Weights of a small mixture-of-experts language model, trained from scratch on English Wikipedia.
Experts: 192 SwiGLU neurons an expert, 2 empty slots to pick, a shared expert of 256 neurons.
Below are experts of layer 8 (counted from 0) of a mixture-of-experts language model. Rows are named gate (a neuron's input weights, with its number), up (a neuron's input weights, with its number) and show model dimensions 0-63. Each number is 128 + 32 x the weight over its row's rms, rounded and kept within 0 to 255.
Before each expert's rows: "mostly gets" lists some tokens that are sent to it at least half of the time. This comes from a sample of Wikipedia text that the model never trained on.

# expert 6
mostly gets: "′", " many", " / (", " various", " | +", " and other"
gate2 [136 157 162 156 149 204 104 120 110  92  59 145 104 163  95  95  60 153 209 112 119  73 153 153 126 134 100 121  88 118 132  84 148 136 134  67 171 113 136 123  71 107 176 128 129  98 113  84 138 139 107 132  82 119  57  67 109  93  65 144 103  95 151 150]
up2 [176 121 118 114  87 105 108 186 117 100 158 156  91 170 137 188 127 138 109 116  93 166 113 191 122 145 157 112 158 119  97 109 143 156  95 145 132 149 134 108 116 166 128 150 105 153  88 141 140 178 140 138 114 130 148 141 125 125 114 113  92 158 114 171]
gate3 [116  96 132 141 104 161 135 175 108 151  77 107 114 129  86 125 167 147 139 198  78  83  83 152 115 128  69 136 174 115 141 125 113  88 110 155  99 160 153 145 105 171 129 173 144 179 126  91 110 160 173 106 122 141 113 125 175 117 119 135 116  75 152 150]
up3 [183 138 127  93 130 118  60 138 101 189 171 118 133 117  97  85 134 129 164  89 118 147 129 152 159 170 133 148 107 127 112 160 158 146 127 155  98 132 112  77  76  89 119 100 196 132 171 175 170 138 132 176 131 129 104 125  66 155 113 101 134  91  60 115]

# expert 1
mostly gets: " Re", " Ad", " Pre", " Ab", " Ag", " two"
gate2 [ 88  50 142 116 117 149 132 130 117 108  98 139 171 154  88 171 128 151 179 208  75 128 155 150 123 161 126 100 131 130 109 188 186 125  76 110 176 138 149 126 122 112  67 111 104 128 130  85 139  90 146 118 154 160 109  98 117 147 122 152 115 112  85  78]
up2 [127 152 127 111 105  80 176 125 187 165 124  73  90 149 143 157 113  86 132 178 169 128 136 205 165  74 126 161 108 126 107 164 121  99 151 137 148 148 121 140 119 138 133  86  89 170 138 166 156 198 152 100  93 109 124 169 134 145 123 115 139 114 116 142]
gate3 [150 113 100 185 114 144 113 136 124  44 131 131 138 147 163 134 133 132 154 199 128  91 116 159 126  97 167 103  95 136 100 123 131  87 146 132 131 181 128 151 110 144  94 105 134  99 157 134 109 115  86 112 148 143  73 101  81 167  25 123 142 151 161 137]
up3 [153 117 111 169  91 165 137  82 112 115 138 187 171 137 131 114 151 179 129 120 110 111 139 139 117  55 139 111 194 132  79 134 120  76 114 161 111 134 151  48 118 128 142 105 140 122 148 128 170  85 146 133  87 146 141 101 119 136  78 179 143 143 168  51]

# expert 7
mostly gets: " to", " on", " in", " with", " for", " of"
gate2 [162 143 149 151 125 141 102 159 173 156 118  94 152 178 136 129 116 170 129 148 152 101  90 120  87 113 166  82 138 113 117 166 154 144 126  93  99  99 153 160 148 201 127 113  85 167  62 101 149 135 146 151 131 106 144 113 109  99  91 116  85 133 132 131]
up2 [109 113 123 145  82  97 130 176 109 156  91  77 163 114 117 149 130 116 131 136 187 119 117 126 128 111 169 166 139 133 124 169 167  80 139 196 168 106 105 218 115 159 125 130 138 155  72 124 179  95 160 141 128 115 105 159 111 137  80 129 145 126 159 176]
gate3 [ 85 144 123 137 130 135  93  65 163 113 113  90 148  90 102 150 140 146 156 100 136 147 142 149 134 119  77 125 173  96  72 108 166 116 140 127 148  85 138 140 165 126  83  52 166  56 147 181 111 186 107 168  90 173 132 114 114 133 135 180 116 134  78  99]
up3 [123  97 101 127 176  49 136 103 137 138 141 146 134 124  60 144 128  90 131 137 100 143  77 140  61 127 152  85 133 157 171 139 127 172 156 142  46 145 120 118  94  95 125 133 149 122 127  94  65 190  96  51  91 144 123  81 137  97 118 153 179 153  88 115]

# expert 13
mostly gets: " S", " P", " T", " K", " b", " s"
gate0 [ 57  87 158  61 134 113 166 127  85  86 113  93 116  80  63 101 133 154 143 188 149  98 125  78  79 184 162  96 122  97 165  91 132 120 129 107  89 107 135 109 139 144 195 116 125 108 102 137 147 129 130 137 165 135 146 156 126 144 128 162 126 182 151  86]
up0 [124  99 157 111 139 151 157  95 124 158 115  94 118  82 112 105 127 117 125 107  56 109 124 157  82 167 109 116 118 110 112 172 127 178 112 151 129  99  80 138 180  99 170  66 115 163 117 161  97 122 109 134 116 164 126 147 123 113  93 149 103 132  92  91]
gate1 [115 166 171 188 130  87 160 123 130 172  94 152 133 151 101 132 132 110 149 174 146 140 170  92 130 129 114  52 135 121 141 114 152  92 139 122  76 174 137 108 196 129 111 171 105 156 149 200 140 158 121 135 132 154 134 123  84  74 110 131 112 107  84 159]
up1 [125 110 145  99 125 125  85 169 138 150 204 133 129  85 118 113 111 154 143  76 114 127 124 151 186 136 129 161 170  91 152 140 146 150  33 127 163  94  87 107  79 131 120  49  93 110 122 140 157 122 101 185 106 161 163 117 142 174 128 148 151 166 128 116]

# expert 9
mostly gets: " Pl", " st", " cl", " pl", " design", " res"
gate0 [148 110 115 132 144 120 146  84 200  81 132 142 159 103  97 114 115 168  75 140 165 155 125 136  75 165 151 124 154 110 175  92  66 112 111  77 131 155 124  73 122 133  75 145 170 103 102 131  97 154 167 200 115 186  66  95 112 104 100 177 140 129 103 171]
up0 [123  98 129 144 114 184 118  61 136 125 105  91 159 130 107 131 104  73  85 134 129 140 142 126 146 114  98  63 118 100 124  78 120 116 121  82  80 172 204 148 151 107 139 191 137 121 101 100 151 124 191 158 128 118 135 171 147 127  93  93 123 151 120 118]
gate1 [180 131 105 152  84 132 102 176 199 112 131 160 140 102 133 165  90 115 153 103 145 156  70 135 156  91 125 163 117 125  98 138  98  69 116 105 142 152 150 128 113 129 137  61 119  97 119 136 116  95 178 144 110 143 137 100 136 104 143 108  62 109  84 161]
up1 [109 128  84  96 164 136 179 168  71 123  95 117 104 147 121  87 139 132 108 112 119 163 138 171 123 168 138 154 124 155 144 100 155  99 110  90 151 165 100  88 140  92 135  72 117  92  67 125 146  36  94 109 122 136 113 167 144 102 128 137 186 204 121  61]

# expert 5
mostly gets: "ep", "Scientific classification", "ew", "- Kingdom: Animalia", "w", "ak"
gate0 [120 155 135 218 137 104 153 120 141 112 180  98 177 135 150  94  96 124 153 108 136 132 141 102 128 135 143 171 120  86  90 113 136  87  73 151 109  86 173 130 158 179 116  89 148 118 138 105 186 170 165 144 159 135 128 110 174 160 201 167 167 184 120 149]
up0 [100 182 111 171 117 153 128 126 146 136 132 169 118 113 142 106 100 130 142 136 158 123 139 115 197 188 185 148 164 151 104 113  78 105 143 133 142 106  97 135 106 152 152  53 169 124 118 150 183 164 118 138  70 173 158 115 112 102 102 137 142 136 119 185]
gate1 [105 180 119 108 128 116 139 125 117 117 157 138 165 115 167 152 100 145  93 173 100 158 135 120 107 102 144 164 118 163 148 127 115 104 109  86 155 185 157 111 158 127 183 114 140  45 157 171  97  89 114 167 147  79  96 161  73 114 146 147 147 100 100 116]
up1 [164 156  67 151 150 147 127 145  30 162 151 134 150 164  52 134 154 163 134 119 111 147 123 165 151 142 128  90 172 147 169 151  43 121 140 129 117 142 110 157 142 111 108 113 104 167 168 132 123 145 161 178  58 118 214  88 129 163  95  95 157 167 148  96]

# expert 15
mostly gets: " this", " these", " This", " one", " the first", " every"
gate0 [147 129 119 112 105 100 136 178 114 113 141 115 146 171  71 173 104 122 141 108 170 146  97 156 155 134 113  83 145 101  84 123  86 120 149 127 164 134 159 148 143 148  69 112 142 109 156 105 151 180 169  80 122 181 114 152 110  85  74  83 103  95 117  76]
up0 [135  88  92 140 145 199 165 170  94 155 147 168 121 160 113  75 116 100 159 142 147 152  73 120 154 170 137  93 136  32 151 113 188 138 199 115 160 102 145 165 169 134 144 143  89  74  94 102 147  95 137 124 119 145 118 143  61 126 121  91 169 126 116 143]
gate1 [ 58 146 101 134 151 181 139 102  83 115 140 107 121 142  95 187 146 139 134 142 112 150 134 152 103  67 160 137 175 114 188 116 156 158 123 128 173 114 195  99  74 153 101 160 122 166 175 127 142 211 116 145 146 108  84 130 134 143 175 100  84  90 133 133]
up1 [ 96 141 194 164  87 144 162 133 100 151 158  86 169 216 107 125 135 141 119  88 108  85 135 137 136 164 146  90 126  94 106 153  90  84 175  98 130  75 112 140  60 162 144 109  78  88 134 122 188 113 138 164 149 137 101 135 174  92 202  94 160 130 121 146]

# expert 12
mostly gets: "s.", " Al", ".", "\".", "% |", "a."
gate2 [159 120 113 167 170 121 121  97  72  96 114  77  81  91 181 179 101 135 126 119 164  91 103 158  68  56  75 182  88 100 136 122  71 114 122 132 138 105  93 176 120 130 118 161 113 114 177 125 124 133  73  95 111 181 114 138  80 132  97 130 109 121 119 146]
up2 [157 136 129 172  87 132 176 166 107 103 133 156 140 152 120 132 185 140 140 150 151 172  83 171 126 214 127  86 120 100 176  74 143 138  57 142  98 174 157 107 139 138 128 136 142 112 160 172 140 130 185 137 147  88 153 145 101 167 105 182 100 109 130 133]
gate3 [124 111 126 128 123  71 140  98 166 123 157 117 123 125 159 156 111 221 138 125 161 149 170 156 130 125 112 169 140 168 125 110  81 121 108 197 122 137  78 155 117 126 170 119 211 113 126 171 102  79 128 124 138 132 116 101 110 170 158 159  30 128 101 178]
up3 [107 121 112 137 126  96  84 150 133 138 152  91 136 142  86 176 119 210 158 123 143 175 191 210 138 144 175  89 149 108  84 153  78 151  87 140 147 115  93 157 139 132  83 121 199 133 159 180 103 170 176 103 168 129 121  80 118 177 129 136 143 166 155 100]

# expert 11
mostly gets: " |", " |  |", "===", "|", "==", ") |"
gate0 [107  95 147 118 111 124 124 140 186 110 139 113 201 106 186  87 141 180  97 140  74 141 110 125  67 119 224 109 111 177 143 111 143 124  63 122 181  86 149 103 123 186  79 140 108 118 106  77 128 146  98 123  83 138 129 129 130 108 111 143 183 138 112 125]
up0 [ 95 124 119 140 110 129 139 139 140 131  57 126  68 194 127 140 173 159  61 146 133 169 157  62  63 129 132 126 164 105  98 188 106 135 161 137  73 114 170  98  88 161 156 138 179 141 161  96 168 113 127 153  96 121  99 171 107 118  66 158 143  87 132 139]
gate1 [123  93  91 148 127 153 175 149 166 192 127 163 112 118  91  71 157 115  99 137 112 105  80 163 112 145 161 131 127  80 171  87  59 124 161 141 124 129 147 106  79  74  98 126 153 129 197 132 121 195 176 163 174 135 109 119 171 143 102 133 136  79 143 118]
up1 [123 107 121 143 169  90 127 140 125 122 124 145 157 131 137 134 109 119  95 155 103 115 111 165 113 147 133 184 137 116 143 212 103 109 135 155  80 154 109 150 118 115 150  91  85 117 152  69 174 139 108 136 134  89 141 118 120 123 113 118 114 116 152 102]

# expert 2
mostly gets: "I", " I", " E", "E", " U", "O"
gate0 [122 106 132 133 127 147  92 137 134 179  98  99 111 103 152  63  98 131 142 137 117  94 132  85 169 148 120  92 129  87  93 180 133 143  93  86 150 137  94 153 194 135 137  98 112  55 182 117 133 125 147 187 101 155  85 139 117 137  81 161 166 114  93 113]
up0 [122 122 161  91 135  97 114 144 158 114 131 131 128 151 134 151 113 113 116 139 101 154  89 161 122 166 102 127 139  88 104 122 157  77 146 162 103 134 151 186  87 112 183  82  91 166 126 104 123 156  96 112 195 211 117 120 171 141 113  79 146 141 195 184]
gate1 [ 79 116 195  36 159 103 134 136 111 126 165 165 103  93 128 179 162 150 122 146 156 125  91 137 197 145  97 105 124 150 115 141  63 137  91 190  92 164 126  99 144 115  95 188  84  89 197 106 112 130 137 110 160 119 158 125 106 151 108 152  85 211 124 132]
up1 [133 108 133 114 133  68 122  87 140 138 160  82  93 154 138 122 100 133 186 111 157 113 184  87 129 165 168 168 119 134 172 109 153 191  92 169 123  83 137 123 119 139 123  79 112  82 104 131 138 155  80  64 109 176 101 131  52 142 170 164 154 130  69 143]

# expert 14
mostly gets: " John", " William", " Thomas", " James", " Henry", " David"
gate0 [120 119 135  93 161  87  70  95 116 135 150  77 101  89 160  93  72 129 163  96 148 140  84 183 153 124 124  96 215 146 121 133  92 154  77 107  84  79 154 129 178  94 154 135 110 151  48 151 146 153 101 138  53  94 124 189 148 154  66 152 134  86 136 153]
up0 [ 97 141 210  98 152 115 140 109 111 136 158  82  92  98 191 172  84 165 123 105 143  56  95  91 111 244  85 125 158 105 127 119  93 130  39 118 143  76 108 185 106 123 113 161 178 112  72 119 129 130 115  89  95 121 136 184 158 137 108 177 134 131 165  99]
gate1 [102  65  84 153 150 102  91 111 106 145  96 134 115 104 139 137 130 137 177 160  84 146 113 121 125 104 139 143 160 149  84  88 138 118 116 137 126 102 122 100 149 104 130 172 140 137  99  82 128  95 156 141  72 120 168  62 146 169 148 139 125 128 123 152]
up1 [125 150 179 161 137 128 188 120 156 171 130 147  72 155 107 109 132 132  87  96 168 127 102 173 105 102 158  79 156 160 102 110 130 139 164 103 172 116 115 107 164 112 128 172 106 133  85 107 103 123 132 144 155  95 127 110  60 128  97 119  84 172 160  93]

# expert 10
mostly gets: " also", " was", " has", ", which", " would", " were"
gate0 [177 155  74 124 124 159 145 161 185 120 121  77 110 112 139 154 117 102  95 143  96 147 124 136 176 183 186 101  89 175 138 155  88 128 113 152 151 149 124 122 142 129  85  74 125 113 128 114 135 173 145 130 130 102 126 156 102 125  54 101 154 130  84 141]
up0 [ 88 122 149  85  97 142 181 105 125 154 127 151 151 138 154  87 144 123 129  94 140 132  89 108 144 143 150 120 204 130 126 142 100 155 158 166 183  62 170  59 197 145 135  68 100 141 114 110 119 105 133 138 115 158 165  97 112 139 183 102  57 147 137  65]
gate1 [134 103 162 131  93  77 108  81 139 157 198 140 191  98 136 123 137 117  81 118 117  42 109 146 111 174 147 132 186  99 126 148 157 228  97 155  96  95  89 108 131  85  82  98 117 104 159 120  73 130 131 161  77 121  82  92 150 185 141 137 111  80 168 149]
up1 [ 83  99  69 121  87 116 133 129 121 126 139 123 131 124 150  93  79 110 104 124 126 109 173 176 171 124  86  88 108 148  96 193 133  72 122 108 128 133  98  87 126 151  84 160 184 153 120 139 111 159 116 119 183 156  88 143 181 133 142 147  74 105 157 177]

# expert 3
mostly gets: "–", "On ", " On ", " on ", " was born", ") | −"
gate2 [114 121 121 116  72 215  67 123  99 220 166 126 145  73 141 184 123  90  89 151 149  67 144 204 182  79 124 142 121 116  85 151 143 131 125 100 151 103 129 150 114 170 131 147 187 144 173 133 145 106 156  91  84 139 135 149 130  99 102 101 135 114 113  85]
up2 [ 91  69 104 118 108 115 130 124 123  92 122 109 143  80 158 164 155 150 126 129 137 134 141 105 138  66 140 117 129 109 115 117  95 161 140 175 111  90  84 159 134  93 104 143 160 108  94 132 105 111 152 123 169 154 186  87 135 170 142 128  99 124 100 138]
gate3 [ 96 134 167 141 138 114 194  90  99  96  96 109  86 124  99 122 120 139 108  85 126 121 145  93 186 146  77 141 117 156 166 150 145 138 128 124  77 145  90 116 103  97 142 124  97 143 152 129 128 100 195 130 167 162 141  69  97  97 103 113 112 157 139 127]
up3 [104 117  75 111 134 174 169 124 190 134 169 162  77 183 168 117 120 168 161 123  88 157 115 101 112 182 105 144 170 149 123 121 114 138 150 143 148 131  93 135 126 157 152 130 151 143 168 146 108 122  91  87 142 122  89  79 168 139 144  87  64 157 124  71]

# expert 0
mostly gets: " (", " in ", "- ", "In ", ", ", " |  | "
gate2 [157 195 109 176 114 175 153 103  89 171  90 154 112 159  73 152 156 101 201 136 162 138  74 161 106 157  87 133 139 150  87 120 165 117 122  87 110 147 140 155  99 120 156 132 155 128  70 120 128 104 157 119 137 104 154 132  88  97 133 115 160 127 126 135]
up2 [154 147 117 153 136 134 135 120 121 135 112 164 124 120 139 129 157 136 141 147 136 114 111 148 142 164  80 130 125 108 125 161 189 126 127  96  62 161  84 151  99 164  60 109 130 140 171 146  84 137 127 156 140 100  98 141 132 194 109  87 103  83  99 127]
gate3 [127 165  94 150 137 125 106 138  97 105  92 145 111 115  83  76 112 135 131  70  69 134 119 115 142 164 166 161 104 162 157 148 144 118 148 114 132  98 114 120 113 165 165 132  95 116 139  90 114 167 133 103 153  88 159 183 143 152 101 159  92 116  94  96]
up3 [136 184 156 164 162  91 151 157 142  75 141 165 126  85 164  68 117 107 116 183 122  79 150 115 186 113 119 140  99 108 141 130 126  64 134 146 104  97 157 157  95 113 155 154 134 163 115 156 135 115 132 140 118 143 114 101 140 177 118 148 159 132 120 150]

# expert 8
mostly gets: " the", "The", " The", " of the", " to the", " in the"
gate2 [133  73 154 162 145 131 119  49  60 139  68  36 124 128 152 162 127 116 116 137 149 157 131 103  91 103 115 145 123 131 113  97 133 165  86 145  75  83  81  96  92 146 138 127  94 154 165  77 131 153 117 180 167 155 128  63 111 117  95  73 143 193 132 103]
up2 [140 115 105 112 150  97 158  91 100 161 133 155  51 150  85  98 161 140 117 123 125 157 127 161 162  72 108 103  99 177 146  74 165 174 101 143 182 107 138 144 179 137 188  84 120 128  93 181 132 154 127 114 118 164 159 118 172 147 162 156 128 144 144 127]
gate3 [157 182 186 155  96 163 131 130 132  75 112 117 130 129 134 107 139 109  95 143  75 125 123 121 173 112 111 135 123  83  75 164 171 127 139 132 147 147 146 109  55 161  77  81 123 111 114 109 132 121 147 135 167 124 113 127 114 138 116 115 133 102 203 177]
up3 [161 148 143 118 147  93  54  80 114 110 118 158 123 134  84  94  69 116 192 144 113 148 216 145  97 123  98 171 136 104  73 116 106 194 116  48 136 140 130 159  96 145 121 142 153 120 102 132 147 105 166 104 161  94 139 126 140 205 129 113 161 150 143 149]

# expert 4
mostly gets: "970", "980", "974", "956", "995", "983"
gate68 [172 138 104 138 179 182 112  99 138  99  97  87  95 143 114 142  86 155 124 145  67 131 189 118 142 117 103 101 119 121 160  64 128  80 189 102 122 116 139 112 117 177 126 106  98 161 107 190  69 117 125 118 125  73 128 129 155  75 113 125 164 109 152 119]
up68 [ 81  99  43 129 156 117 174 165 103 255 136 125 139 155  69 181 115 141 138 122 102 117 134 141  94 176 113 123 186 144 136 101 179 151 171 150 130  72 156 149 100 109 154 127 100 127 125  95 110  85 205 173 114 125 104 146 120 158  96 126 174 171 114  98]
gate69 [161 111 119 127 116  85  61  71 136 152 112 101 161 100 102 208 116 164 104 137 148 151  98  91 155 129 124 138  84 143 172 109 132 125 147 164 120 123 110 177  77 144 116 159 151  85 117 128  88 157 115  83 204 134 132 135 128 157  99 158 147 163  77  69]
up69 [141 105 185 129 134 123 121 101 171 162 125 137 178 103 112 106 145 134 121 100 101 102 129 147 105 127 135 122 154 187 138 167  95 127 108  86 169 141 145  91 189  96 118 113 140  64 131  67 133 124 124 135 133 155 119 103 198 101 169  94 157  51 158 155]